Weights of a small mixture-of-experts language model, trained from scratch on English Wikipedia: vocabulary 8192.
Below are experts of layer 5 (counted from 0) of a mixture-of-experts language model. Rows are named router (the router's row for the expert) and show model dimensions 0-127. Each number is 128 + 24 x the weight over its row's rms, rounded and kept within 0 to 255.
Before each expert's rows: "mostly gets" lists some tokens that are sent to it at least half of the time; "comes before" lists some tokens at least twice as common just after its tokens as in all text. This comes from a sample of Wikipedia text that the model never trained on. Tokens count by the router's weight.

# expert 140
mostly gets: " century", "century", " centuries", "asty", " BC", " CE"
comes before: "–", " |", ",", ")", ".", "),"
router [ 84 105 110 151 112 147 109 110 145  99 136 149 122 141 121 142  93 137 103 110 141 153 149  67 158  85 141 132 141 150 142 148 101 142  91 131 177 156 108 109 157  96 147 141 106 108 181 130  78 131 153 124 112 170 129 124 155  93 139  92 154 115 131 111 147 106 150  91 132 154 128 138 125  96 117  91 102 127 130 145 176 133 142  81 127 107 118 148 158  94 130 105  97 145 122 127 133  96  98 100  98 113 135 123 140 149 122  96 103 147 123 182 122 119 113 157 103 115 150 141 142 115 165 127  92 100 100 149]

# expert 183
mostly gets: "See", "History", " prov", " loan", " debut", "claim"
comes before: "==", "ed", "\n", " ==", "===", "In"
router [142 144 129 107 148 124 163 175 171 112 113 162 141 135  88 118 100 170 127 136 127 139 114 159 144 141 133  99 127 113 114  82  91 170 107 134 146 104 136 168 125 111 107 141 149 117 108 116 158  98 173 156 139 106 105 158 118 100 118 142 149 152 117  99 145  80  92 168 135 156 168 123 136 103  70  81 123 132 158 143 131 128 135 118 182 168  79 161 131 150 173  99 108 124 109 140 138 131 125 130 128 122 108 107 143 124 115 121  70 113 128 139 130 129 139 117 137 124 113 119 142 138 117 150 104 140  81 108]

# expert 145
mostly gets: ")", "),", ");", ".)", "\")", " awarded"
comes before: "\n", "-", "|", " |", " is", " –"
router [129 150 150 132 123 131 113  66  90 155 122 134 159 127 156 169 122 153  85 150 120 137 129 131 152 127  94 126  97  85 160 135 115 143  94 106 116 123 153 105 103 142 132 162 137 102  86  96 143 113 162 158 142 127 105  90 144 111 164 156 132 157 123  95 109 133  94 120 124 124 160  97 120 119 102 110 156 140 164 133 151 122 125  97 132 109 139 112 130 134 140  77 148 128 175  89 140 102 175 122 150 153  95 127 105 145 150 174 107 124 139 167 159 103  87 126 115 122 161 124 147 139  90 168 132 103 118 122]

# expert 72
mostly gets: "ville", " Township", "ington", "dale", " Lemmon", "burg"
comes before: ",", " |", " (", " and", "'", ";"
router [ 87 113  86  94 132 103 122  95  95 103 102 117 106 128  93 126 128 127 168  55 167 141 153 130  75 108 131 125 116 140 134 132 134 168 116 177 110 144 120 155  92 114 191 153 162 138 121 123 112 147 132  55 123 145 145 152 105 118 125 108 113 125 129 171 109 125 116 109 137 138 145 121 100 145 130 113 129 120 104 140 171 111 110 102 104 110 143 145 129 159 151 144 130 137 151 161 110 142 181 123  93 125 158 112 150 118 151 114 110 160 142 144 102 110 124 146 155 119 162 145 129 124 127 145 155 148 138 164]

# expert 25
mostly gets: " Votes", "unners", "unner", " Swing", "hyth", " Episode"
comes before: "|", "-", " of", " place", "ually", "ing"
router [181 146  88 122 100 164 122 155 128 146  95 125 156 113 117 148 140 168 146 132 176 130 115 156 162 157 125 129 148 100 136 127  98  81  98 116 128 125 101 140 133 130 145 105  99 104 133 159 138  95 159 115 108 112 143 130 126  78 109 139  98 114 111 109 120 187 119 119 118 126 145 105 113 120 124 173  95 157 109 150 134 137 164 141 105 187 133 112 117 116 113 129 112 156 177 102 144 144 148 115 149 123  94 150  60 131 169  98 124 126  99 114 132 131 127 126 153 131 151 127 125 136 174 124 142  94 115 172]

# expert 187
mostly gets: " find", " look", " help", " need", " bring", " prevent"
comes before: "ing", "ed", " to", "s", " of", "ers"
router [148 127  85 137 113 157 117 173 153  86 120 161 148 136 170  98 157 122 114 141 157 129 158 126 119 148 150 112 128 169 129 125  99 142 133  89 139 110  90 145 115 176 118 115 119 109 100 163 127 138 147 154 167  96 121 146 146 162 119 150 142 160  98 125 128 102 121 104 114 120  95 113 128 100 156 160 111 129  82 129  93 130 123 123 172 189 120 120 121 153 109 141 126 107 138 143 124 107 143 171 169 107 110 126 151 137 135 134 116 122 164 129 149 135 121  81 160 141 113 137  78 118  79 146  86 171 129 115]

# expert 5
mostly gets: ",", "),", "\",", "},", " ,", ",\""
comes before: " and", " the", " he", " but", " which", " a"
router [140 144 141 116 141  92 120  78 109 149 144 109 157 119 138 135  94 140 138 135 150 129 152 109 118 134 100 142 120 160  95 137 161  97 143 149 153 142  79  97 131 105 162 152 121 120 102 104 143 100  94 123 125 124 144 143 122 118 130 133  99 109 129 102 101 149 111  98 169 136 137 125  89  77  89  92 132 114 123 151 106 163  95 129 129  91  90 123 119 143 181 123 137 134 136 128 135  93 108 136 111 152 101  99 154  81 104 132  99 107 148 117 121 104 179 155 103 165  77 132 111 140 106  94 103  95  94  95]

# expert 61
mostly gets: " —;", "%;", " |"
comes before: " ", "\n", " —", " +", " −", " ."
router [150 136 122 111 124 137 155 113 104 165 111 134 142 100 168 140 152 154 145 171 169 158 107 135 131 129 142 116 100  91 143 169 116 132 154 101 110 101 151 108 106 121 152 100  74  99 104 178 140 166 108 134 119 147 122 106 117 101 119 150  94 114 113 102 120 156 113 160 127 118 143 117 118 109 144 112 104 153 132 160 108 116 116 151 141 117 133 174 108 121 111 106 154 158 148  99 146 154 118  96 162  88  99 155 105 139 159 113  94 110 100 129 135  82 179 101 138 165 127 180 133 137 159 114 105 107  97 114]

# expert 70
mostly gets: " sq", "sq", "′", " (#", "km", " acres"
comes before: "1", "0", "2", "3", "5", "4"
router [172 110 164 116 151 185 112 175 155 130 158 160 135 161 123 144  95 139 145 151 102 160 142 156 129 144 143 107 108 108 101 148  98 113 133 142 154 134 132 131 150 133 105  95 118  93 118 101 135 148 113 116 147 159 148 138 118 123 142 131 109 124 107 116  97 169 174 152  81 113 135 141 118 119 159 160 144 149 151 148 118 108  74 134 163 109 155 113 185 154 105  86 109 148 160 107 107  94 113 129 150 114 142 169 151 113 139 117 154 134 150 103 138 107 124 132  91  81 131 145 136  91 123  90 118 134 141 155]

# expert 46
mostly gets: " politician", " band", " father", " team", " wife", " Candidate"
comes before: " of", ",", ".", " in", " and", "'"
router [158 143  80  97 115 123 144 123 178 131 163 163 151 137  99 129 122 149 159 135  98 139 143 145  89 129 128 143 137 169  82 114 127 156 148 132 164  71 127 159 125 160 116 132 115 106 139  87 118 111 128 132 116 100 122 107 168 114  60 167 160 118 106 127  91 132 104 110 138 143 117 137 123 154 105  94  97 136 116 129 141 136 123  84 144 138 139 117  89 122 160 149 104 123 160 163 145 132 155 168 145  94 140 157  98 138 119 149 102 162 134 116  90 132 173 106 169 136 137 107 110 103 114 118 148 111 129 108]

# expert 2
mostly gets: " medal", "Club", " medalist", "Senior", " hockey", " NHL"
comes before: " ", " the", " career", " medal", " –", " MF"
router [172 111  98 141  98 140 171  99 122 108 131 113 144  94 131 147 108 137 140 156 124  98  83 142 119 132 128 134 130  77 114 120 114 128 161 172  88 155  80 113  87 123 140 126 137 137 102 102  92 109 126 120 107 153 120  91 124 153 138 133 129 131  95 124 149 128 113 124 137 162 143  94  97 125 126 110 136 119 114 115 117 134 133 170 159 148 135 146 155  61 127 120  90 161 159 127 159 169  94 149 135 101 144 100 101 132 165 156 108 113 111 116 130 160 108 140 131 133 125 126 179  80 138 125 169 132 119  72]

# expert 6
mostly gets: "\",", "),", "},", ",", ".,", " and"
comes before: " and", " which", " but", " who", " the", " a"
router [129 144 159 101 148  87 122  95 101 155 158 101 151 110 117 150 118 153 110 120 167 138 155  88  98 138  96 143 102 151 100 169 172 118 144 147 164 152 110 136 109  87 163 140 130 120 111 105 169 110  85  96 123 144 148 121 113 136 133 121  94 127 143 165 102 146 114  95 173 131 126 129 134 104 116 113 151 129 144 139 123 140  91 154 108  97 102 106 104 149 160  97 151 111 144 137  86 118 121 168 133 170 103 106 159  88 122 124 115 109 155 127 121 111 167 153 111 143 123 129  81 119  95  90 104  97 114 115]

# expert 54
mostly gets: " school", " station", " city", " area", " town", " population"
comes before: ".", ",", " in", " of", " and", " was"
router [157 100 135 108 136 123 160 146 193 124 141 168 145 148  93 118 154 166 151  66 159 112  98 141  54 101 144 123 146 158 134 139 115 126 128 154 189 141 103 145  89 119 125 161 130 128 137  81 126 136 166 106 120 172 110 138 114 100  94 141 120  85 117 132 136 109 124 153 113 153 155 133 122 125 112  97 108 122 105  98 140 103  84  85 145 134 138 134 118 133 154 155 119 157 137 123 123 120 134 170 135  93 153 148 150 116 155 175 140 126 144 117 110  95 156 133 144 100 150 132 129 130 116 116 127 123 132 141]

# expert 163
mostly gets: " Votes", " Written", "===", "====", " statistics", " •"
comes before: " ", "\n", " Candidate", " Team", " Votes", " %"
router [ 98 134 120 131 140 119 159 123 167 152  72 124  98 127 154 147  96  90 148 159 177 134 122 143  97 156 140  94  77 127 154 135 126 126 169 150 100 114 175 140 134 113  84 147 125 117 118 163 119  82  93 144 121 115 140  74  97 165 156 155 128 143 126 101 126  96  98 139 105 122 133 131 114 114 114 131 143 123  95 164 126 130  94 150 151  93 135 163 161 112 129  88 182 157 129 108 146 156 106 116 161 148 113 113 113 145 126 141 156 106  86 131 125 149 151 154 159 147 114 104 133 136 132 121 131 101 142 108]

# expert 48
mostly gets: "\n", "Scientific", "==", "==="
comes before: "\n", "|", "==", "-", "The", "==="
router [140 139 115 125 157 172 104 109 162 172  65 145 139 149 153 153 105 136 111  58 136 134 104 139 156 124 132 151 122 144 127 151 128  95 134 123 126 124  86  82 153  98 112 134  91 128 149 125 116  94 126 112 174  93 119 163 105 142 137 107 166 124 112 127 111  73 127 153 119 109 123 139 132 142  99 148 144 143 109 139 105 124 147 104 128 185  95  75 108  88 110 109 105 116  95 142 137 119 124 120  91 177 110 111 128 137  89 153 151 124  98 157 135 141 129 117 148 117 127 137 164 143 118 122 147 101 143 109]

# expert 164
mostly gets: "|", "=", " Binomial", " Born", "   ", " Genus"
comes before: " ", " \"", " Total", " S", " Win", " P"
router [129 154 139 126 148 147 103 142  87 138 123  83 111 120 115 136  93 157 137 128 153 150 160 157 136 134 131 129 165  90  81 128 175 179 105 156  81 130 128  92 116 108 111 150 139 116 119 142  95 120 113 146 110 110 130 117 105 141 141 131 150 120 160 111 159  89 114 102 107  88 131  89 174  94 134 150 137 130 118 108 136 121 160 136 151 135 163 119 161  83 114 149 141  82 136 114 153 111  93 122 163 101 120 111 152 157 128 140 160 113 109 113 138 133  80 119 154 126 121 143 159 102 170 118 158  83  96 107]

# expert 101
mostly gets: "Personal", "See", " MPC", "History", "Scientific", " Phylum"
comes before: ":", "=", "==", "See", "History", "The"
router [144 100 142 136 152 160 150 166 175 132  80 101 119 133 152 160 106 114 167 120 134  85 186 176 112 149 140 114 116 137 125 133 112 151 145 156 102  96 169 157 149  86 114 153 126 102 172 110 103 102 131 134 143 122 158 138 168 119 143 130 156 112 125 110 131  99 111 168 111 138 152 131 127 135 123 151 165 113 118 129 164 135 134 138 158  92 145 153 102 101 133 114 139 148  97 118 132 173  89 132 141 161 119 129 132 102  86 169 122  99 111 149 136 156 113  98 160 111 145 124 173 149 130 127 156 100 153 113]

# expert 39
mostly gets: "|---|---|", "|---|---|---|", "|", "|---|---|---|---|---|---|", "|---|---|---|---|---|", " |"
comes before: " ", "\n", " \"", " —", " N", " $"
router [ 79 167 138 110  94 100 135 128 116 156 115 116 137  99 154 119 131 133 138 145 136 159 121 115 149 115 161 101 152 145  90 153 141 156 161 159 117 136 157 152  89  98  96 101 144 116 103 167  71 117 112 157 124 130 107 134 124 159 149 125 121 101 148 138 151  69 121 129 142  91 164 107  96 113 161  98 148 113  95 166 100 132 165 156 148 103 142 142 133  99 112 128 157 150 133  98 156 143  96 113 123 125 175  98 147 155 127 169 115 109 108 144 100 131 108 160 155 169 160 124 142 104 149 132 110 121 108 130]

# expert 77
mostly gets: "ator", " President", " member", " player", " president", " director"
comes before: " of", ",", " and", ":", "'", "ial"
router [107 121 129  92  93 153 115  93 131 113 135 148 132 159  88 142 121 134 147 149 166 138 164 164 167 126  86 119 117 158 155 139 114 103 150 128 130 133 105  90 135 118 103 142 140 100 116  70 128 127 124 155 111 116 122 148 140 124 145 160 141 122 113 106 123 122 126 144  95 118  86 100  86  98  99  81  86 152 116 125 133 152 178 155 158  69 172 146 104 112 124 155 144 149 111 127 129 106 141  94 127 113 112 122 101  96 117 161 151 157 145 125 159  85 126 138 160 129 133 176  81 146 121 117 149 124 147 117]

# expert 119
mostly gets: " he", " it", " they", " she", " him", " They"
comes before: " was", " is", " had", "'", " has", " were"
router [135 180  83 112 123 126 100 149 123 141 164 152 104  90 134  90 125 107 135 139 104 141 126 116 145 112 113 116 117 167  72 123 181 129 151 137 153 110  95 154 135 132 116 165  94 114 127  95 104 150 102 122  82  84  98 107 115 141 123 104 165  95 140 135 164 129 134 113 124 147 148 152 158 111 101 162 152 128 152 102 118 161 149  99 131 125 134  94 108 147 151 164 136 152 149 133 155 108 164 158 155  89  97  94 147 113 132 168 154 163 114 150 152 131 125 140 111 157  88 124 112 137 141 131 137 169 130 142]

# expert 64
mostly gets: " −", " Goals", " —;", " +", " ±"
comes before: " |", " ", "1", "0", "2", "3"
router [158 148 147 167  91 133 124 109  92 154 100 144 149 107 145 147 149 140 137 147 147 101 120  94 136 123 117 136 119  92 160 157 128 138 146 120 119 122 129 123 118 126 190  76  91 127 114 151 154 164 139 101 164 163 184 151  94 116 119 136 106 150  98 124 117 161 133 152 131 159  91 142 110 156 168 137  82 152 159 136 126 142 125 146 153 121 167 129 157 114  90 103 135 127 153 124 123 152  98 101 152 110 123 165  86 120 163 115 138 139 103 127 120 107 151 119 125 123  75 146 166 144 166 109  99 156 126 142]

# expert 86
mostly gets: " during", " in", " within", " at", " near", " During"
comes before: " the", " ", " a", " his", " New", " their"
router [ 99 112 155 113 103 101 135  88 106 118 139 102  99 169 152 149 128 141 149 110 120 107 117 104  88  90  85 135 144  88 109  81 105 120 120 159 130 157 151 134 144  90 132 136 130 157 114  99 140 173 145 126 119 119 100 111 131 166 125 149 104 118 175 136 122 140 116 123 113 135  85 110 149  96  95  92 118 156 135 131  92 128  83 148 134 156 127 130  90  87 152 119 158 150 123 125 106 142  97 127 118 120 156 116 162 134 148 119 125 111 184 118 111 155 116 138 140 126 177 160  82 167 124 114 158 172 128 111]

# expert 74
mostly gets: " using", " among", " into", " including", " with", " like"
comes before: " the", " a", " his", " an", " their", " its"
router [139 146 154 109 132 157 122 149 103 109 137  91 122 124 154 168 163 100 152 118 105 139 124  95  71 121 121 129 151  93  77  80 170  88 137 145 162 137 133 109 159 159 156 161 131 132 130 118 101  96  98 144 143  95 120 126 132 154 114 126 105 124 161 138 126 107 158  85 121 148  56 118 126 127 140 128 117  69 134 120 126 134 114  93 133 115  98 131 111 155 116 130 145 107 101 132 143 109 116  91  95 140 128 154 152 111 148 150 115 108 120 162  84 153 111  76  87 129 121 128 133 121 104 108 100 135 106 126]

# expert 3
mostly gets: " In", "In", " On", "On", " Euro", " During"
comes before: "s", " the", " ", "|", "-", "t"
router [156  93 160 119  89 105 151 109 138 129 128  91  83 155 177 130 121 137 132 144  93 151 138 124 125 151 152 130 116 110 130 130 122 153  98 156  81 129 115 160 115 133 117 121 149 122 117 117 132 113 140 145 108 112  94 111 127 130 137 170 103 109 145  95  84 162 119  98 129 125 114 121 145 137 137 181 162 170 135 153  76  91 137  97 114 142 101 144 133 122 104 130 152 130 183 135 142 105 104 104 142 128 114 128  95 119  97  74 177 165  86 107 139 168 131 138 149 142 107 169 133 138 112 149 131 158 128  86]

# expert 15
mostly gets: "roke", "ription", "ilation", "engers", "ead", "ript"
comes before: ",", " (", ".", " and", " of", " in"
router [145 149 106  95 100 120 149  96  91 145  84 141 104  83  90 131  83 127 183 122 130 148 115 123 108 161 113 122 105  89 164 144 103 147 137 129 143 163 113 141 151 128 144 175 167 141 123 159 117 155 123  97 101 146 153 141  77 100 130  97 176 138 139 159 127 127 147 131 165 150 139 125  80 100 161 172 133 119 122  81 127 153 111  95 105 131 149 139 137 159 135 103 144 105 145 144 103 111 156 146 125 112 109 154 139 114 142 105 140 106 127 141 146 165  92 126  99 104 155 137 121 148 140 125 144  96 118 100]

# expert 191
mostly gets: " FW", " MF", "died", " Pld", " Yes", "from"
comes before: " |", "1", "2", "3", "4", " —;"
router [140 128 145 139 148 107 140 127 128  95 138  94 140 143 149 135 121 150  89 143  80 102 161 164 125 131 133 128 140 100 102 151  92 109 137 111  89 108 116 151 153 107 123 108 147 122 106 131 118 151 111 163 110  97  95 130 120 159  80 160 107  93 163 109 122 166 108 158 129  93  86 122 134 182 161 160  80 158 152 133 111 134 129 143 154 128 101 127 186  84  90 137 142 134 143 125 146 130  97 141 121  96 149 138  95 152 173  96 100 152 134 131 108 166 128 128 128 122 112 134 120 173 136 168 133 119  98 127]

# expert 21
mostly gets: " to", " also", " would", " can", " could", " will"
comes before: " the", " be", " a", " have", " make", " his"
router [125  70 146 110 171 127 105 190 102 129 152 114 113  85 142 159 121 157 119 111 102 132  90 105 144 139 119 111 106 131 131 153 107 102 131 161 106 153 150 152 117 142 104 151 148 156 113  96 151 118 129 142 181 107 141  72 119 140 150 143 142  90  97 138 155 141 111  81  99 155 135 112 168 128 121 127 146 118 125 145  99 137 170 109 149  74 115 156  99 126 149 106 124  92 153 105 147 132 118 119  78 121 154 136 109  94 172 129 133 127 146 143 118 134 135 156 133 101 105 156 114 146 139 117 109 108  95 159]

# expert 151
mostly gets: " guitar", " bass", "hemat", " vocal", "m", " drums"
comes before: "|", " |", "-", ";", "ic", "ist"
router [162 146 137 109 126  86 125 139 116 118 118 118 155 103 166 188 131 148 156 104 142  94  92 163 148 119 122 127 100  99 158 158 115 141 104 160 121 113  83 117 158 167 128 103 119  96 126 139 156 150 135 114 148 129 114 151 107 103 158 145 109 123  95 124 162 123  88 125 100 166 139 103 105 163 145  99 144 125 112 160 156 120 145 116 167 144 149 128 139 171 138 131  79 136 152  80 160 136 112  88 167 121  99 106 118 137 155 108 153 145 143 106 133 127 120 151 157 140  82 116  81 124 102 137 105 148 143 103]

# expert 35
mostly gets: "|", "-", " Binomial", " Genus", " Website", " inter"
comes before: " ", " Born", " •", " P", " List", " Country"
router [123 128 132 144 160 111 167 160 120  92 158 107 124 155 142 140  93 140  96 116 141 106 141 154 145 148 149 154 136 106 111 105 158 169 134 162 116 156 140 160 150 102 109 143 126 114 177 100 162 120  99 145 169 114 115 135 109 140 125 108 104 124 158  91 160 155 144 143 101 121 136 101 163  98 133 142 148 131 100 107 152 161 152 142 160 113 141 164  98 128 113 142 157  96 142 112 153  91  99 120 138 141  88 105 102 140  87 106 165 100 108 118 165 109 112 160 160 122 113 169 165 121 127 107 161 131 169  92]

# expert 28
mostly gets: "ities", "ics", " players", "ism", " teams", "ians"
comes before: ",", ".", " of", " and", " in", " were"
router [131 120  67 103 152  96 106 108 101 117  97 162  98 119  83 164 149 137 142 122 163 150 103  48 133 142 140 145 101 158 147  83 132 137 113 157 162 132 110 132 130 146 123 181 144 119 170 136 139 105 150  92 110 156 131 105 138 129 105 163 123 115 127 145 158 141  99 124 155 135  99 121 109 147 111 150 126 124 120 107 143 152 101  84 116  99 131  85  95 159 162 157 106 141 152 124 151 127 162 164 140 116 122 152 120 157 115 151 108  99  88 144 149 109  98 140 100 123 149 120 125 146 132  93 124 130 126 150]

# expert 181
mostly gets: " Genus", "Personal", " Phylum", " Coordinates", " Animalia", "History"
comes before: ":", "-", " information", "N", " by", " zone"
router [129  94 112 184 105 165 124 148 129 138  86  95 145 152 105 150  92 116 157 169 111  85 162 183 149 161 134 140 110 142 126 120 121 130  90 147  88  97 135 174 119 109  99 113 129 106 131 124 141 130 149 144 102 124 141 151 195  97 149 149 148 104 109 145 135 105 124 138 113 152 137 119 121 109 126 147 130 160 116 112 175 170  87  99 150  88 111 161 115 117 174 121 115 136 138 111 143 146  95 146 151 158  95 138 131 131 131 140 124 110 133 103 154 143 140 125 154  91 144 155 175 124 129 109 151  98 123 134]

# expert 176
mostly gets: "See", "|", " Genus", " Phylum", "Scientific", "="
comes before: " ", ":", " also", "The", " List", " •"
router [136 117 171 146 132 143 145 171 111 128 123  92 135 162 167 158 123 163 150 118 129  98 115 163 161  98 131 114 150 143 104 126 171 103 146 138 116  95 140 173 130  88  89 166 167  92 158 120 126 105 107 167 135 112 149 102 127 120 121 111 145 111 148  99 141 143 145 152 105 112 129 114 122  95 110 151 153 140 141 115 156 138 126 151 145 114 134 127 123 112 133 119 138 127 110  99 151 108  76 163 154 156 113  98 120 134 132 143 106 113 140 150 165 110  91 127 175 128  88 176 157  88 128 108 169 105 170  90]

# expert 65
mostly gets: "ions", "ments", "ences", "ures", "ations", "itions"
comes before: " of", " to", ".", ",", " in", " that"
router [132 147  68 116 139 119 132  96  65  86 105 131  89 142  77 173 133 138 151 119 141 126  77  90 137 162 147 122  98 119 143  97 117 124 111 119 160 110 136 130 116 135 118 110 148 112 165 119 125  92 152 115 114 109 110 128 127 156  60 133 145 169 139 146 132 127 102 128 136 109 123 112 111 110 108 138 108 107 107 126 104 155 152  84 102  91 104  71 104 150 127 148 122 112 156 125 154 124 146 180 122 134 136 161 130 155 137 160 125 102 132 136 148 172 139 126 116 133 120 135  91 161 109 136  89 144 153 119]

# expert 174
mostly gets: " style", " novel", " Championship", " quality", " version", "ric"
comes before: " of", ",", ".", " in", " (", " and"
router [143 117 150  97  92 109 125 129 171 152 124  74  93  97  97 127 117 153 152 100 140 151 139 141 117 143 124 144  99 123 142 142  88 113 115 139 151 141 122 143 153 127 150 123 126 133 132 140 143 122 187 111  95 142 111 113 108  95  82 149 166 103 103 117 165 145 137 112 128 135 148 101 104 164 121 111 123 124 132 120 132  93 164 107 131  64 141 149 145 152 161 162 163 169 145 119  87 106 152 125 147 113 152 116  93 124 134 139  97 127 139 105 107 147 167 104 143 111 128  95  99 164 101 132 172 140  72 103]

# expert 68
mostly gets: " £", " “", " $", " ±", " ISBN", " —;"
comes before: "|", "1", "2", "N", "3", "4"
router [167 155 115 141 123 121 109 129 137 135 153 135 128 153 162  96 122 108 119 151 100 152 144 158 176 148 102 141 126 111 150 147 135 130 116 108 143 115 131 179 121 150 118  95 149 105 113 143 141 114 118 125 118 111 145 103 129 110 132 127 103  87 115 123 130 187 101 169 128 121 135 133  90 184 167 171  98 164 172 151  92 172 142  84 132 100 181 143 114 125 137 149 130 161 158 106 117 163 108 147 126  95 134 100 112 161 139 137 128 120 171 127 135 161 140 130 155 121 161 171 125 135  95 166 117 140 100 108]

# expert 95
mostly gets: " billion", " hundred", "%", "0", " million"
comes before: "0", " |", "%", "1", "2", "5"
router [140 113 146 134 150 143 127  83 135 124 145 148 128  87 164 153 103 125 130 142 155 141 165 112 145 116 115 143 161 112 108 164 116 185 163 118 130 114 138 147 149 166 147 123 143  99 120 163  79 129 112  79 135 151 117 123 146 106 113  79 156 147 102 107 132 148 121  83 150 140 145 135 118 102 155 147 113 133 138 161 131  90 127 149 148 148 135 146 133 154 135 101 104 153 108 124 156 155 133 178 129  91  96 173 128 152 121  83 118 133 150 125 136 108 117  87 102  90 140 162 178 125 158 126  83 155 106 143]

# expert 173
mostly gets: "@", "×", "ั", "ш", "ṭ"
comes before: "1", "0", "2", "3", "5", "4"
router [144 119 155 160  94 145 114 152 130 160 142 125 147  83 161 134 141 131  85 133 138 142 130 160 147 149 107 107 102 157 134 168 121 111 176 140 105 108 124 124 155 138 153 113 107 124 154 132 166 156 161 157  99 165 101 103 119 104 100  99 122 134 141  97  99 153 119 149 115 124 138 116 165 148 175 123 122 146 159 113 110 134 107 161 138 168 103 106 159 109  73 153 141 133 154 112 115 115  84 100 127 100 106 108  94 137 103  82 148 112 174 120 157 120 159 111 123 130  84 123 155 129 120 105 116 104 174 126]

# expert 4
mostly gets: " Died", " Arthropoda", "born", " Occupations", "died", " Born"
comes before: "1", " ", "-", "9", "2", ":"
router [ 98  79 123 144  86 135 106 115 103 133 133 110 136 182 108 144 111 136 106 130 124 140 161 145 139 153 113 172 115  93  73 155  92 193  82 138 117 121 154 120  93 100 108  88 145 109 105 105 157 123 112 147 128 110 140  98 132 130 152 130 107  94 125 127  98 120  87 169 126 154 117 122 148  94 137  90 117 140 143  96 139 154 160 135 151 117 109 157 152 124 148  96 115 150 106 107 149  84 113 122 153 153 147 111 133 141 136 121 150 145 143 122 109  99 145 147  98 112 133 154  99  97  76 152 163 124 122 120]

# expert 42
mostly gets: ").", "\".", ".\"", ".", ".)", ".."
comes before: "\n", " The", " He", " In", " It", " She"
router [161 118 107  99 128 118  94 102  83 103 117 158 151 135  94 120 110 145 115 162 157 124 103 160 142 156 146  84 135 148 112 137 126 157 123  88 110 150 184 112 153 156 116 125 132 116 109 110 118 138  97 153 160 141 116 128 111  93 165 155 158 108 110 101 146 107 121 149  92 122 158 131 172 149  95  92 142 170 157 116 130 157 104 140 170 128 121 159 101 174 161 105 139 134 128 111 132 130 141 149 144  90  98 109  89 140 150 100 135 115 105  95 153 112  97 134 136 145 105 150 110 172 139 132 125 112 173 112]

# expert 57
mostly gets: " of", " among", " for", " Of", " from", " to"
comes before: " the", " a", " his", " their", " its", " this"
router [117 115 159 111 147 161 147 109 120 118 126 128 101 148 146 170 151 141 161 156 102 134 124  92 110 132  90 132 141 113 103  85 119  90 165 171 124 157 126  91 161 140 179 134 145 111 126 160 167 122 131 118 124 116 116  89 103 141 126 164 147 144 157 135 155 131 116 115 104 141  80 106 172  97 109 130 127 148 114 110 152 152 147 117 122 108 134 151 150  91 118 109 140 114 108 110 152 135 113 108 115 149 134 178 134 108 166 128  81  96  95 169 106 182 107 122  96  90 150 116 111 142 124 123 105 158  88 115]

# expert 92
mostly gets: " million", " billion", " sq", " percent"
comes before: " |", "%", ".", "0", ")", "″"
router [133 101 141 154 133 149 141 129 168 112 143 156 143 100 155 120 108 156 137 141 132 143 163  99 122  83 143 134 113 123 114 153  85 137 172 120 160 140 166 130 162 127 169 132 100  98 135 153  88 122 147  84 148 166 106 140 144 107 135 107 138 139 116 102 133 125 158 111 131 151 157 123 105 100 154 163 100 120  78 157 141  88 110 113 137 113  91 134 158 147 147  94  87 159 129 123 145 113 102 133 104  73 105 166 130 129 163 103 134 167 139 131 138  93 117 120  98  94 133 132 157 108 171 104 103 125 128 169]